Weights of a small mixture-of-experts language model, trained from scratch on English Wikipedia: 10 layers.
Below are experts of layer 6 (counted from 0) of a mixture-of-experts language model. Rows are named router (the router's row for the expert), up (a neuron's input weights, with its number), down (a neuron's output weights, with its number) and show model dimensions 0-191. Each number is 128 + 32 x the weight over its row's rms, rounded and kept within 0 to 255. Numbers have three digits each.
Before each expert's rows: a language model's description of what the expert responds to. This comes from a sample of Wikipedia text that the model never trained on.

# expert 30
Quotes, apostrophes, title words. Opening quotes, apostrophes and capitalized title-word starts in song, show and work titles in tables, e.g. That's, Don't Forget, Warfield.
router:115124073101105101140145105127039090145148088129162108084106144168086073140135115188088088155163136158140167170134164113190131095122170112130119122096118100076127104103105106139134098109118187165172132160132168142149134200100172117165090090089142112191169136148159105080073102162099119146131151085187137132106172132135134166131125187074163196162115114150196156106130097070081110156087150141104143101138078098130110145112116129127178207143165169129166157139108119103151163200106078145093152124101095058152149103113185073119109134101122104151111113101117088136123167136136089109
up4:107152139122190120125133054125172134162174085129162161142177142188193075078144148123136109135130046135141119111090120118138030120093109105165139154113125098089148159121127120164183130113100132151116151098081081158183125094116095105146148157136165126147084104140118120182130102228058161165163119088190175132139139107109148073167095140169126118173105131135102118160111137070105114128154061084117110090148162148137173085107147099156109172051163156122108136176082144167100109115162144091154151098111122102113150127094120136143114124102173091176191102139080136138144131120133135168
down4:088159156133150124126102117121168147095130148091128196054109161105165163143043171097114121142125158152134158139129127125173169112130136113126121127133150081113135097119183129136154112134155122062137062115091139089074109130150156135107038174127098167170086095154104180152113092126141116134149105131133156183098136128162129140087135102125116078182120081127128143128109177134230174141165137056151075162143160162129130043107108117077174108120125121156141136120133173139126137137164136137104173141124113081120206196107149070139131155089106061133083144105094163096132136129157155059
up5:156106056147158115129104131120134169136107080131177082106143135102119112145147114189122164094074151079179060111057205126092156163110164111137108162104062140128119158120123139126137055134096130112078147196091106166136141093120148135140164146143158113131098116155149107097102142147086179093168108150122162095095147175083093176165138114103170110078100130127145115086081150128084097174097099168144111127118135119155174111114124140140098140093102181146145190114164164119129130214141191082076147132089099167128109101175124077114123203136118172156164133113145185155103148136194097137
down5:110087125153134121162143120140115128130060101129132110119148139140128140082126077143085119149155214165098147097135120071155121182141159196156121135056127154178106095073129141117155117116149123171161123122163053100092074097093107137153136190118150146093177113164156113103103167122130068130135119164109100129135148153174142162127144097094124137111117090114137143112109121114138107115096153135149176121075111146100151132187149211174192080090134149182122142102189097131150136098104121157164057166145138155102163139172140080065064194098078118064128150131159154141194086139145098087

# expert 21
Dates and "in/on". Month names after "on", century digits 19 after dates, sentence-initial In, and the piece "us" inside words (using, husband, illustration).
router:130120052125125169114147149126150161157131136113127148112136125130152113100103121139113141140156140143152093125116140138095101065149127082164193106148176169169162151121087176078172093090164145164188147170097125139142078153162103076163131137171117106204102168135153098105181109104170051157081113111098161117138090174100200128093110151134119162083126137167100137120129107101143117073046099072136135094142058111108101123094153156172118152133158069162093107111036131125118138177174145097079123117131110146184138152091107053170134135103147130197100129138136158136174121164148158115
up0:102214097095087051182164103129173091126166158097123120153158081168155123072090169143131095145152098069157080201099102126090101146087100155122145114136113076085177144117116177100064134151161183131156162102141150095151146151118134085115110156153167106142134161153163109172124115112132143158066124124092154130194153123152141078114157092097154139108125119134106098190106102118162116154081028072139132148134113122136081099151127089097181147153125179150131148135124067100151136135102188114171164111087121099130156140182105172135175161120130091103116112140086186117099146151107092118
down0:119082121120147103070150110143086138159133156202098182191092164158117122135091148065088105149199166157142147133186112138089126089115055127117138142088116070131091141152101195130102140113122131133095170063150095068152107104177127147102053115120095133125101113114177089126151163086114105173143108109158111125114138187202151136064197104210123164105129123108145150120114144142091134109165079114078175103124097099142105103078161124124103138124165099164148144160064169119100145131170119120089153152153127147145134098122169126178073150170169146090137156091106163147124114110151160166
up1:065055104140081128066126151117148103121121066156071137140118077084183147105108139188120076145149096175183104138087101129127075131137098078145196058134158105167172182110109143155109113157064131111096097111162130174113118127116131104113128173135155128121150093153113158099109168164124145160159136150127165101082126098134178120139088152128096132142097010098109114139124186063156140110174173107129166144171128066114191091131124116152062174164138124129111154102102159152154150103141129117106122106134161126126129146115148148061132154170088101175149154168183103102170120155127105118
down1:148149193116089165145098078101151123106166146130154195155149118100107153164097113074121107162145132181142127107136153064132178159139123120124071181157152122042126081127113166078079161152142104116126102116099155162147085102048162138151179088137130098114145129123141142096167079101148121115147119115129172111144224156106107095124151117168146093136102142088112144150101125089147045097101181141079156134152076142101116111152153120145087161110083099050078117121152194155116169114115196152127109119150124171094084139124122126100160144210127135132142163146133080152171087158131157090

# expert 14
Years and w-fragments. Century digits beginning years, as in 19 and 18 after "born" or "(", plus w/W pieces inside words like Cartwright, Millwall.
router:138155144148125078153143142139121136094113191137164096161121130132067167138165137135124140058147093122155087148155132092192106092138139113129111130153110088197119182171074138114127187085132106090105163217143117148068120175120169122137093135117112136075103154147101106111154174154110147110089098103128134137150117116154062093140117202121159088155108115062086141055109159111165173090093131076156102120151108117125090105156119172172107171148127116148115131146191162101115123194148128104107108150199114107136082069158071095090197108088147149176118152157153111125168133148079143174
up0:136138141146117118121170141116148124102116192146129127146113133146132134176146137080128094142128130092052100167151134143155124129049096144166186188153120117098102117116217221144154148120101105150051149115121151130090158130133120163119077146136196112107175148107133095115146183135179144141097103110114148160101157086110114109137136125105181138096088103148097100097176160147048100141090129139101116084118110162105076131126127100128192151136137164067128069072096165124098070084146104172123138158160172169094147207110116080136198148136162110127148082139112111077130129174165169098
down0:133142081086070127145152160108125049070147114168159085167086211169103126124133152085163097089118153118162115173096174112129157086098101150124175122166165154128089176108152146130093142160135164095101109135090115098150107084074112141101144086159184097124154131128066166152136079105161162096132087161102085148139159130142118124094095132128156149113169123124127181104127130082073188146159099119140129117184106137121128150139086108122088150156066131184071117172145147159124107149092055155171162130127106119111131097104117149154133104060109144118187109086116137123175220165118106057
up1:102122114152115063171045097113136141125155121076196143048139097116054097133112123181114151122108144116128100147181118108126146120071142150130144122161176163163140091097109098109103141151187182128139129119128102143093145104126071084090202161115124155148184116121155110097121143115135158130124166123164115159082068124177088128134112127167188101119154162128159037147141146111155127139107156123157126091046172117144149118089142164115121117169130139090144176079118205181162131121127131151109101060132161156137101106099154133101079124133094165175096178108111156158099100194078152151
down1:115084130138144131144135134068187074139114104186159094144159147088103090184130137109133161131181196164143113085130102141087165125133145075146129130180123109077171146106130123139121188107096158154115117075133172126123168139121132123085150116134141206063067093139141071109141163097104103088122107080124139125138092190138132097119190120122117165165140157139179157169171124129178078147103163128088117101126150093143189115092170152169105160122089146105125127123099100118084092184074181117125116157126129100139154125068128119114148076125071189079152123149141154184188113069062150155

# expert 32
Word-start pieces, y-endings. Opening fragments of words such as ex, inter, h, ca, the letter y inside words like soybeans, plus quantifiers like two, several, some.
router:178081156160116105133156095108178153114121151127087129129196134148152119102144167133118160123092110107159198119115102116158097095108161133116116105100125094100153084187158152130139079107087111083194158102120115114094077138147137120137124083184214164112147139107170068111092129139146108117164101138117117140154161151105126138099140072147077092148134152119091171133145164118101118082070167099167113180131132194151153132183107128172073164112139081068131092136172188129125058166125142127034116132103134087088211152083124146131149182129158130148131127079102055140143117117154137086
up1:098144070104092110123143177107194099096104183164103102149119102109115075129106065135198090168089121151079139116154109138085121103135108154163133173148196145122139160211165173136123128130118153176188086123107133141093115165157160131096142101113194141146142150127121166168113169139150105156132180096092109146134109088125119157134113115145147124167092110180109090191109130116116133124164061069189137103148133139108105061107131128105066111119123137063162132176065091184130149162097118113079158091144112051127093173199130121099111159133098141124143108139133080146181160173095117128
down1:099175152131112130074120095080152103091164135081125169090188159140149104145148138046148136143104092142104062113120106135125166118127136071112151171134143098122132113101162180134116119118183171171144113134127139127152134139092079182121150109146120184082179124123091178067147120147089100118151100093073094134147113105107152152117198101128107144120081101172141140109064209179094118094115112157115120173139136090111112028127112168153125113173140142069136153145146089120118137077142149103110094147141188155101157098175091175092162105151108150111158140192145196167193117180108119100
up2:120148117147116116113129118125195145122115128048080073105192170076207129183084121132169139147116150119174110145119169125081176113105091071145146141132120123118156125164099107185091178095113160105114126107129112157096131112086121160066166113114165220121130165172112159119179115123117143078114140149091103109131135139100152123074076093048121151156145106182166180112125106104111092131152119127095122129171137162093142120100125158170157128149091061116098149141162122160180086228114086170118158105125088105159137141095123138134147091127126139132131182190157143097138085176165148183
down2:131116142170148135153151129168141181108111126094063161094110097150140121169097078142098124147129126219111158103156145202149157101170130152070143083109114169133114129131080136154160149158090189065133118145166145124083135110145163113148166100174135169105151133174174108134132126100095081106207120075087122186131180123155103114075145141095156097118110115119122114119162090144105104174136132051155116145094128147102135094144093152092141117107072066090100143104114157126097106140104150134139087122196089093113182172115053159127101127220121126087124163087083143078134114196146127117

# expert 10
Single l/r pieces. Lone consonant pieces inside words and names, mostly l and r, as in girlfriend, Lawrence, Torrance, English; also numbers in table cells.
router:127114109120101154121209150086167114113090115112173125152131111122154146112131094136111114172148152174207150159197107107109151181089078144148221085142092127114123166065090117132125159104154103137079110077093126160136067139141138141115157104153111086107134102119133107110119129096112111134119092120151146120151146170133180160152102135137156083146079166102096142148085189147171118124099089142079176164143098127187179139127117156095140097067175168081118122090151080155110120109082101131161129178116139109081109090137143092159131179124111090170103123147132082202093102181051107205
up1:169107104091172131136172139152125117144135056171149172097124117160147107147145159111161081126176183066162107147115134127108130063144109116103152142134119185089116094121123088179135136108086103089090149094122095057147121054144121120167122125172130155087160177112162106134131097060147111100103091124065146136119126149079095089153131147102133070186092168128170132092085151096176211134120152202032118135126143159142101144198144154172094076098155093138114115144169135155129113082145116159146111098124110162142167154070155156104105136109122126119121138135169154153179172141195129109
down1:133138151134120091140119158080148160129186172121167177106135092080122108147122104157100164117091156123078082116111177135112154150119149103173108198110164125129114103194108109150075115158094133108082107213184100067118100113114144160091172153144191086146180124139099129153109105171115161134206173124133122118101143109166130080143128155060145130130072082145131102127072173223181110126129102163157115149107065119131195113091110108165169115119078102115090132155152150139088092135142082173139162100121106135061138120134073099161108158128109117181106132142130099086168163099100130154
up2:137127146134163095175150147128179146082129145111112096131116202175139122153072162112142111079170134137111177106137093090148183078071120089150144164093172164120101158134130178148157081109139113059114117172124145107123135098159126146181089136065205122150145160176130065150081083149141080033114093185106120099070128106114135125180190107141135091094126107058084123119116145104110126124113070108081112196161119111143172121157097145132113090130154130166154136107115110070163103147108138116139114180175127106151156147085149156151171135107163131109157115167134132109073096072129176100
down2:116125099148171166098157131080121065087106157142128145092130179103098117095131184159127143140161095081068123118207092086108201161095140058117158090138061090102042115194105087142077119102085180116150166124093092189144118115178134133129161179158137155141129150175120134086109102100168097240132078142134116159167149116170128121106123152100109092071136166074160144100104127136178118117109185110166125101118154146111079127113114130113106139139170102120140149158170139082161105115145141162188141135130097152127114119089150133133201181123145125156140121125103128114105105152108114168

# expert 54
Statistics field words. Suffixes and labels in demographic, election and results tables, e.g. Dens-ity, Total, Party, population, percent signs, and recent years.
router:034134094144149117123114125182087085167079085173093111116099130109090121109110164127118172171176125120104150146122119197150136173125111148155083131143136155124090088144119145129084091149177104093105139185127107135146109122176149112157108112074141097164172150094073193158093147096133115109145161103150180093135189161125129155104157106140176162098176088105163088176147160075112169114143167098165157134115172074129169101071097161091106116159120147131133153070099088116144098098104123111166208076111138130102149131117157096105111087082147099177121170102144146109165144181176076063
up0:120089136156135115108122119146123125096141132209157124188113122146094098165138152146157191107083147091157132124110152137142176055093146093116164078124208105119090123197109132126108119150103125091131140134052153159125101158070160116207121082059140100119112093093091174121122150164142092091131058155109140146152166103133167123150173116120119145154176145088107063113077173119125213143093129187173100129149103164126132118146114136187158091107106154143123135147114100107177180110101127178139134102126070144099132085124140076076154117089138096176116118068165134156100088144144068129
down0:138146128138080134080153143125163091146056144121137143120091089164094143153104171081083150055163149137136086164136134133148175109129169117201185149149192133099109125169115115144185133117100103110125100121086094160121142170143161136146157166121141095087087138139166120124113123166126134123114085084137177115212174146125093048088112093068116163124146137159119075067055100061102077116113132204144160119137143167136098133101090121153152160120160105170111142148144103144179111177100143118100102112142092160131078098114130125187153125042169128180138068168115137149113153124160123100
up1:058164046168085094112119154102190154137128123159107121112124063145121139097131100127145181062158093075189140126108171149156102129137147124189133149095150133115114162134105126084058115125108177137134082158098114126154095171124095125144120090133118116098166066143089147132172109111111122156146086176181151113125201151150154123153103119098045201097136107132050109165094097116115179132150123129095125119134109118134216093167184103138116164116133159171130148138149122166173149064170146047112128141107149108097144119106147091149116076131140120129111123124142115161081187110075094127
down1:125074179145159103190070122187123197118147105159063053100072134133155114165069135111197163090092156118141083128098088131127111146165098090118140128146199114212074165116126115140100164169100095155103084133178151093112104112160188096156064126128104130120143139073116134134093133116142166134152100118140126135130110147120132162137123104116155146093162162092095103163155138097136082098167063084141136121138136141135102104120092149115161135155104147148181159080133077102125089170125087163173092127132073103132093085146127207179122151162111164159135126091180195137160133153157135134

# expert 46
Foreign name middles. Second pieces of foreign personal and place names after short capital starts, such as -or in George, -lo in Kaloum, -mer in Cameron.
router:131151131086150087101116093121125120091133097080210129135152105189119124176114145137088094092093148104103129181140132170088127075174148072124165140115096071198081109091129053121171192165156106122099108164166164092157130137090112152118111134137153099154158133146156114130108080121173124163158164126135181122118107134155162101119117112097137135126130144119155102148147175159128104102154161179075074163128071061078135107163068110133136192149117073083153110163065138204115123112179069186178129076138157157085084148107167143108141114136100133104130147166142147175124141156100101098
up5:130160093162093141105193152121109192132106011131146072163098167185088121104141151124145106161168125124127082114149127115105091119096122134134160066147154137138154105128109143106136140144107125144121120098146081186097148168147077174091137142083179096085099135107100172167133080195135110188139114170144144087134099143135143156113072097132134115133136180106083117128120120071120096121131116122148098118132219107147104118077140084125171124136154145101071169122108155127074130204113149154198073126098140094124144120124170108108112163085174152055141189094147203157105134156110113140
down5:146092144109199087126071097058128109121123115150135137094161138165211159105139088092121103171076118143202124183146189111097138128075146140149096112117128161132078178118151127165141162168112082079061097089133169153156106152144095153155079141142163136112118146167123158176069190065131118150158120201114162159099098165150109087144128149122145090151110150170131160147144120117080147173100153141099138116127138088170111117115136085166169137107175130150135138095161085112081141084158138176124083102104104092147152159066114095153119077134107108064068083139145147106151121181148103166
up6:185110156122100162071047084159135133115103057138058145136113144163112082126130187100167098124154102172152151133115139114153128128130105127151100156122111139161098131126164113159094114095152132097165116083150141159081106112144164143165142219138131050062114102155175160083124086133114087132129130167158160191092138109142089124134102095126172095175165124132157176106110106120097147100062159134151103097163095127140132144100125142108112133111170216112178179141143163146125155108046126123159111076144146119146148070110151119194145055109134084154113116170141101153132084154131177070
down6:110167115142148153079179186091112134064136120101198138211151154164115140122127172150102101128125078152109124138164141087159091157165169120170128126114157085171138172097165132109097083057161102112070156129158099109107109133139078132129141158085135062107124094125144133091201125166164092140155111114142130157063147122137179147166152178084166141158093116060106080084112108147098118126139110075049119120115140097105168097113125138114134136143240112109132091116133147142170085109114130115116137103152166086125115128142115093139149145203098173064137138163124122156094175188113142123

# expert 3
Nouns and year endings. Common nouns ending a phrase (season, team, film, game, University) and final digits of years after 18/19/20, in birth–death dates.
router:068132119104100179086093111133067127160096116146098179081092078114132173100069123123085165165112113122145107140165160155184139167092127160098105088115101154143094135095109200118122077095086135124127139115108160135168059182128188099084118172134129096128114121113170133187090085158127164147151135085143120139137183123150080147124100139138149107168147099171104105107119088117152083205130087119111163147147153088134113149049083174112122134177127105102126160088103141163102123150125099097118195126142163191125104067166166157090148163113173053190148148113112141135138086142173139084
up0:094137114093147130133198150085158146081203135143116163089135149166093043148133075162141124174108179115138133128161124165103143144099118121130114116152100187142139111080067084078083110150114095093109151110099150147088138118089086200086158152137161051142106126177143068123141104108129146132117124111139160159103116089054119135180079164147135187113146183151124093122129096094139128112180151122158122141126134098117132143070124125140131189154102154162191131148127155076145090080085170145160159177107147074091086098108158116206199178066091148114147118133126150124111147144142133136
down0:106137143114136206170153126112094150098141214109145118115146104107151117131176077133168163113200237064148180144105114144185173118128110145159117139198149106118118092165093083106094149126126096098135114102130146135148154146072077095127151134177106129137122134108155133125110094111124137108168109085136095132081093087144154147164119158101123101143122124159126156173208139189121110195113133137212103141054135116104136108121137080159161073117128104107092133089135131114103177049133155143124092196095130090132112165105100113118082156146151112095131125093160141161091151110074079089
up1:110144149121148114080121172179122148106127147105112147127141122055199152165122173109124135145107157116115106111057096111152046114093105136159116103169138154111146151125087161117173121129100132158158147117147136106089162165112203201161142065148107092113168127155145116149147169142138090172159112159111119145089139175057148089086092095105163148087123072120193090127092144124147090164157124124121098094140158144154138111153117056148144127164168152151069197093171169151159122150161105107140167124090202086114101094135144106076134089191052078152092112130088114143129147139119180098
down1:121151154134195147133142168134064162112086168090115132162109198169155118082142132093150137186103131067236166156102165150122083137122143170138138092058105099157145180056137160135100147073137089163121107092067177151108124108130129103147140131163090147113145133120126093103190117144154082072063072117120175168159131160152135097160123148104158104068096098115143118073117129143132058138124133149127124087113116174106192130137091172124146131145136114156110161154179138114098126168146106081139127096123088141089209098140123143156159150134115129108101122131099112201128117105090159073

# expert 27
Function words in prose. Verbs and determiners in running prose (was, is, be, a, the, his, first, also), typically after "the", "to" or "it".
router:085111120140107071119110155231099086128162125127093099094118128095140125133073089058105131141115158120129113144122107159127076165097164157152116168100168123150146143112170114099141121128131119084104194116089139140197088228175144142112100153184101141121133155136082115121137162181125086114162148163117133117102122168044097072139089104151140103075162083130157156047134058117144117147084184162180147138183139142106124139164133123171134129111110170161162100126184147179151085088127154111171095110088080092136063108121084116099116156148143097103113163142123141127102167161117120103
up4:074077124096075204053136079141136143160089161094089121106141107092134159147109190105098077120122119090140078127116105157110129162137135133159096147135171105138108125163121110121076111134111085094120114082188089182154169080138136101094171164092122172146101169151114094121133104129181162173101146131103136117207136123112190136147167197092102162129085089140154104117140130137156131134128137127143112183121142143106120191110099143139102128208120123055117206047152099125130118127115118137112105121147144126114105169154088121040133085138136191085062138119164113145096179151158152139
down4:149120118131167127109145150021117076088151054147150115111113151143106143160090114132088113100117119152147164183195123112137110146171151120128096112130142099072064124153167097159141142135157076154106139110191205184146101139106104111119068080121118137170132099163075181137112100094147175087077113173114134156137080129139138115123121136122139118119154144139151102154205163123128130153130104112149081104112104100099184114121154126049112092123131097128159156126070122129149158122146220122089113109116093153169105157147120085097200106239127141117120145141091090114165162140092147083
up5:110216171169173076118159134088169133160104042144118127151083100127188074135176140176112101102148131139085099074110158162096123126190098114119106051100191124130158128145112186079104095100120124113136137142215131061123122169120121141082113107107152164141088196149152104096169086147113152112185091116139066109118102177153116103138144152085074131117146150142137137131121150144128114147170117149199125102163133126124164126139157148112095119173149084149097068143150122140165156084095093129116138149111145160097121059143169139087134134138142168156180152158115174101106182122115123066
down5:152089125153123123168116128084114075136109139071089080125132140185185159235112108138151133174078140113116107138112120162157158171090116132178092156123145164136147079086151114125148133196113144107165128111120127101117092127125047120099083098157083123151188122101088102124057128159092146085179208174101117141123128154105078121173140098157088131168109167164116124111130090115130135211126126165120109128139145115086130174153082158106148139150148115122175080116151083189145086096119095121186128088153119114136169125063074101182140116139132144075075097087159138176142141089125121149

# expert 11
Numbers and units. Digits, decimal pieces and unit symbols in coordinates, statistics and tables, such as 0.41433°W, %, °, ″, km, million.
router:131151075122136203121070131123093113124065125125093105175178107153141171095125150078139176119149117107098119169078132081104167152104100104162116100114126192118129132087132076139093208113120116125177140138184134214123086161157122099069144130183107114097082156139107160177105153143077161081146131131124087134154136188139047149119150129167157162099075101147085168164166098154153129186151140148099153135114085099122078103072166136111107184105074125114160140142176107171099097148144064104070123161131068123085148148118194156114127141133157114118129123114153124128143089146113152102
up0:148106162154131137097142073085151120114151105076134047125140149095159113197145116103163118150130181114215107176130156095177147173103093124148109081118127118132126111164179078159114139155135132051162107197095131094103087151091133136086035088132076134131118097127141154148135102146126113176116148164097126172070123082141109088086204123144108069117117087094085127142114104143099167170091120142125150123133135121171142140180142108157134150066130142126103171085129167181150117068169168095100166105170156137139124170136192141152109113145104103139125119126124160057106068104081113113
down0:110132082200124136185138153155165127121127117027146126033166150096105151089130102056106179118144117080119093139091138133095164156108136095160160100115117145128098160154115123111121099089168173136117146147151119132093181125126178084106123068180114136107130145079135140154156173199169126132152143119115158132119120181079131086133118129160098150086112194141095111065134167111145114182081166119131167136133064122086131136118130137143069180124138064182129146146145063136111095102113114118164084103186090160147146142151205153134103106182157130085122160138126103121119112186117133068
up1:084136113081164123121137135107107128117149102093086124117154161146161124155146141064139098080128147138123091195204128118102116117201206097119091100176127113176172082120075144180137109124133135142211117123147136114051154108134098110096108122136090148153147136128064124065131117094119164143159096167096150115173096139104129128182140076127099125174097146139087087126185137136125142152180125193162128085183088156148154095134114103153114117085114097132163212129123078135142105134143140128088109118132105079148138091121134139206088132133197150119211143113113135196140083175122156113
down1:154096150111106141088106119188078149111117111134093122129129138129122091065073176111149101128115127106168185101123128176149130137142162110091106128130044129114117175115138120110115153074176095113088189109162118138103116143131183083100115200127102113200182155145163149100157123108091127085079163102214079083111113181104157109157097203137113148087120082090136212152109096162176131153045162123133137098114139081101077119102128103134085163146111099135159104113109157190148167107143161165109137137182149155137129129151135106065140084172095112111150164077143148151144136138136127083

# expert 26
el-type syllables, table pipes. Mid-word vowel-consonant pieces like el, ul, am, ir after a capitalized start (Phelps, Field), plus table pipe separators and "due".
router:062109138116175122110142172119170058138106058112165136100124164108186109128123106151162114158066179153152098134124126125144166123148092122114117158162137075110108122095133125161122131151169147123173163180137128110130083103124095157110094133150094128119157079147088177148146090124136123136104123065114134067132153095144150168131122193129107077130087164102153120110121157059150069183101081156093109161200107095121094064071224109108174147158135171058125090175069156123109127095077180160128170147120127196098091168097167159144127087124122134098142119154149140131142117151090152132
up1:152154115176101128124153142115113086158112117158128181141168120104138199065109133115151163105139157072155096202134166132218146093104145103092124132159143150139182136131105101117135067159105115110059131154193093143098148108149116201157155128133112125093152188127079127134168107091114148155142143086119118164113139127137112116128147109105124076093139123068179126151115079086149129178082130097126127174097131099172120147103106118164165110154129081129119147137113114156137100040105078081077128129153142167169100117103134090117106092111087118148166181120156138183094067251112142153
down1:186130119124155170084121182163170058135118150125139149143105089129157113083113132111190097106088148124127164066111120142160110203064089129120111139111095093113112102099131146127163176103159144097148106093142091155187087136088116174093050099128123161143157128199135104116188169138120087175160110144166075154077135111100146170133103085126150149084098114087134151126182154152136137069083101166197174124118135153139102118145106162124112148131100174137180187063191098098146151131169128147199126099067119114161110169124071081105142124120134076121113145169130104143141102131173118110
up2:149099095128140123093105134140108093184138083172171113112157121127119112114147160125099070113151117179183185116097154086119124158113077171121152153149140121133154144109129122150088070126058117128134139061085146084135137098092182045098124162146122138136166076110117109095149153117119166083104097100107182123094133122086106089157125144143085113176153174098174166136152085140102111125153148146016130131097176167200135089211087122109095145149126135132135153123127114130177101121101088117198183114151123161112110135110188144139107192159115069118138116096105099111141143091161065185
down2:133133124144118166134122111144146176140085161069071155119133142167171113179142099135160149166156049088137175135140150176171079196069114165148131133080129153143121102073117089128144111136056077103159151116197075121145075126025084119120089119115088104138131176126130127125097099129106140192148190122104123152150136102094124102153128135171130091117116154148113104161163142190184133091133126124164123179080162137123099169116137134103174146142115166161079150114100091137124166117127122151056192121106098086120160113168088160123091155198156079100099142184150124151147111106094096142

# expert 13
Early pieces of names. Short second pieces of a word, often just after a capital initial in personal names or place names, such as H-il-ary, W-il-cox, N-or-thampton, st-or-y.
router:166113110083125163118084169161097126142098149114100102140145112091115051155122151143165146056125170155151094140140138123140126154137115082134170229189104125174185155141151083048142106113136136174108125155101157111067167092118176167183136122127148156116150092164133153116120104097113144109116119073130154116103144099105126144123044140188140148149149196127094104128129151149166083070139127156094148110097120096127133095054146152145119175132186174164136090141069113140147127172125101143144087137106149114062148166132127096152145083136059128106142114136079143194165141124109201083
up0:099110064152128134092121144071200125127162163161171133107127065095140105114103096181108068121132135123131118173111116144081099107114113190128150112196137122162141164131128101128145126103157160101114095166066149144167096116140175087070104124179136201148175101130194117087145159136137146125124117093107065122178134093153143142107080161158096125159125157168181115190149140100156140141104144133077145146108059135137115117100115163187108134132143180086110112095133094114145090135099116119118136122145119143070034125106113125088127168117120062098121185184092097217161158101108072131
down0:105119165148148143110131129144142139147142105137122084114124082171144091140120073141066109151117088106139214139149076081134140127143127199117158137092110153097108145077117089183106115145113128152182136140149113050092171146138199065159103151174082174118130080136133058125065156176135133098079166139128108102140123096171148179202124103163164150137184127127110151078150156131126121143154152127157153112121193110118095129102113203119209125153122157112066125130121145140040123110127147122101108128100201123073152096091126131133145166130104127178065115114094160120099108124107079150
up1:153137125119139151143144187230141130101141143148117150096125135180134166137120142152108119126116113123248163138111175147093128095057149117124175156138124160115075171130119115136131111149149117131136163102101136099105142185133083111144125102132138128108096133170121119115110108113097136150111138146116074116123076136147160055084134129107043189114151151102159124144123109166090103131087122156085111169143087148151198123156072093092173132141121166098094137060106110140129055102077184118108103097072150116148133113174095128165165196131075170120135127120109169161073087120136218172
down1:119120098137140137064130123126198082122102132149153125150161089122104159128118117157103143066136118137170071158125135070123159103169136119121096216183144135114117136195130099129169200152106119124134126107144109116193151112131129091093167149149090185152127097084160153077157131123161127089119137150089184096101096161172085164126095142191117091174103172134113181052133122157130101086055093130161127114125095085103106118144061137142095141166134119127200137126100052124097186206083130111120157136123087173151117109134112084143118076136146131122178121087168110137121104099105168079

# expert 4
Function words, mid-word er. Function words in running prose, such as his, her, their, to, a, also, not, had; also word-internal pieces like er in funeral, bacteria, and -ly endings.
router:098098116096147093144158124184153103134152152119183147110168112111152134135147088086054195055120198095159144142066122077115104135094148163117136168184098096162113158083172112143118164205145109135087149089085151081210129157173122089136105131154151123130092140113160089121071140148143100118176191151132152076147089199090143140143123098163094075069161085123173106133122132154170077098134100122143123176161105100112154109155137088157126173083114143115162081162166124181135126116127102176142097152084148092181094150133094131170105158142120094121147124133114101107120164136088109175
up4:116104184119093116099139086128121139060138152121124101099066140115139126189163145157091144200077134108123076151159130154184089168158082135139091118107135130109156150066159146163093046151125089105107169143135162162136163155153145074125083171052138136104158111210166127128163117106163052108120133156138115160112125086110144180158091105159177123141053151134078064141138115135148146084122087121109113150113120121066114189151136097141120162103195093190118171127098134069141123124136172105118125158106161056112119069104127161141119170111138120140130152107154156163155121167090144153
down4:107116150081155121175104154097132165146070113154146184109103136124144098195111135162116139171123098141123148160133132105178140083103178096159105136139142115119155136131170088183122084095150119173103142147076126157101088059152123136178122102151117121098108123140121133070115146100085161145178123152162142157132127148200151099137152098143117064097056088151156135118100145102104086168112111112159109131082139106149088084095071093180135086081153107127160142162095102115146111150132104140066162109195094117098113223170079155126140141124147176116128167126172030190200156118134134084
up5:147151118151177134147065168132145121143137146123104127136160083176099107179129175094163108144141127101179152142156138115092112162083115067151176164100034105070141113169157219192063070160119118150144182181138118123197120181089100091122098080124183152141144126124134119139120141138159118168121136091052147127108143206146089075074120115100078126089098112087166121137148135110091131093130094143147158156152151095171124112146167101089107104061130114215113160135180147092075122139140145082113126099142114129153125149136133139124162097121172136150137087108165128122178148128088120113
down5:109149116162137125161081113130131108157126114163088077168078078159193112132115146088153094130155148151098119112207099147188123166118058157157092131119165140171113096157050120115166129162145131094150147127156150149136104108090125186146129160143091172146112093158064152184094148111081167123117168155143126129133146099213160088110128060154123058087146145127125097153146157126110098174133149145110143082053133159164118090113099141092144186106086123130133126111132109149136125110138149121133172175205079078152089101110070100129161158107088126189102121144102105102170101100114054162

# expert 43
Syllables after prefixes. Vowel-bearing syllables right after a Latin-style prefix or first syllable, such as enc-lo-sure, ad-vi-se, comp-le-ting, In-vi-tational.
router:141124080125082133126149057123156138098155124129159160183119099157125114119159081129036150098164137151147117153112127099156132079129135138085218113155088092160166121151169105177127085131143182124074179163098115078060146102099093155165123183130154096129106107184084128169119098162165126141107077134138160117146142091166115083129124066143183108065193122128133133185121176142088124128117162124097080086136092114123122079135097096134128162150184149143160138146108127182098111117117170135079136155128154108122165166160131083159104117112152041130119091080158115180115160082099137181
up4:167159150148136135129113120121178183106124164133150181176123145123142117158093162121126154128068191102168135143110120133142133099096160109180138085099084111190148148115175096142137131172110115076138087173114139043092126177054110189128126171117114102106099148117076188126130059143151130140101207142103128147127111109130124156186139112039092121073103114109187132154093131085108125207096136124158083132120184138141123194081113075149110110137122078096196181133083126186128129105117122074137128141146121090107141123090141122110131153170107157120141127090147131171074173122121095091
down4:143064094122147126085081108147134114114100122081130151088071106146111069113090203201112116113158087165094099091082099173103140168117132078085168114131152157084105161119158146121117122105157072152107106120156132148070131145155082142105077042134111146127152119100138084144188145090163102157180137142119141117181147115145145109124145199122104121141079128108129135152157189143185151162128120077107098168091094175129092148179156143098122160091184110234099136152123121078136147096141187155138131184094138129134153153165129181118144118097106158138141101116079156193119088148140137107
up5:156105055093062094061162172081120125120137177112144113083130102152155131169150135130121162142099144131164141183189114093136161115094159147156097101155172169139132138154134162106115106118085061130144116141139144090141106150160106142158117124100181147060130067130192144143162113167118157103107099089107108107162148154160065092141151138149116122138134111073121080125121141056125141160175177080138113145119192138159128137125072112151104154163154181124108101105116088137084161130159170073098201110110161108161127076182109082108106148095044126131128102166153136187082059136100161106
down5:125128131117187137078078158058130107086186170173127178104080125141126160171142139107147173110143142137125162149090123130142068134157150087142160138161100146171146112166099184132105187090106146127096092135108176094078110122124134155102140151127175224095151093117173087116117173076173121097131090140078169155148138127143102118128146108125072103173126107067160099140120194131134128124121101182150129128163183131114134145139091070123086132124121120072142145127118113177117098128173119108096085081204106094208134126053124074110091131184153184111140092119134162119166087108102118089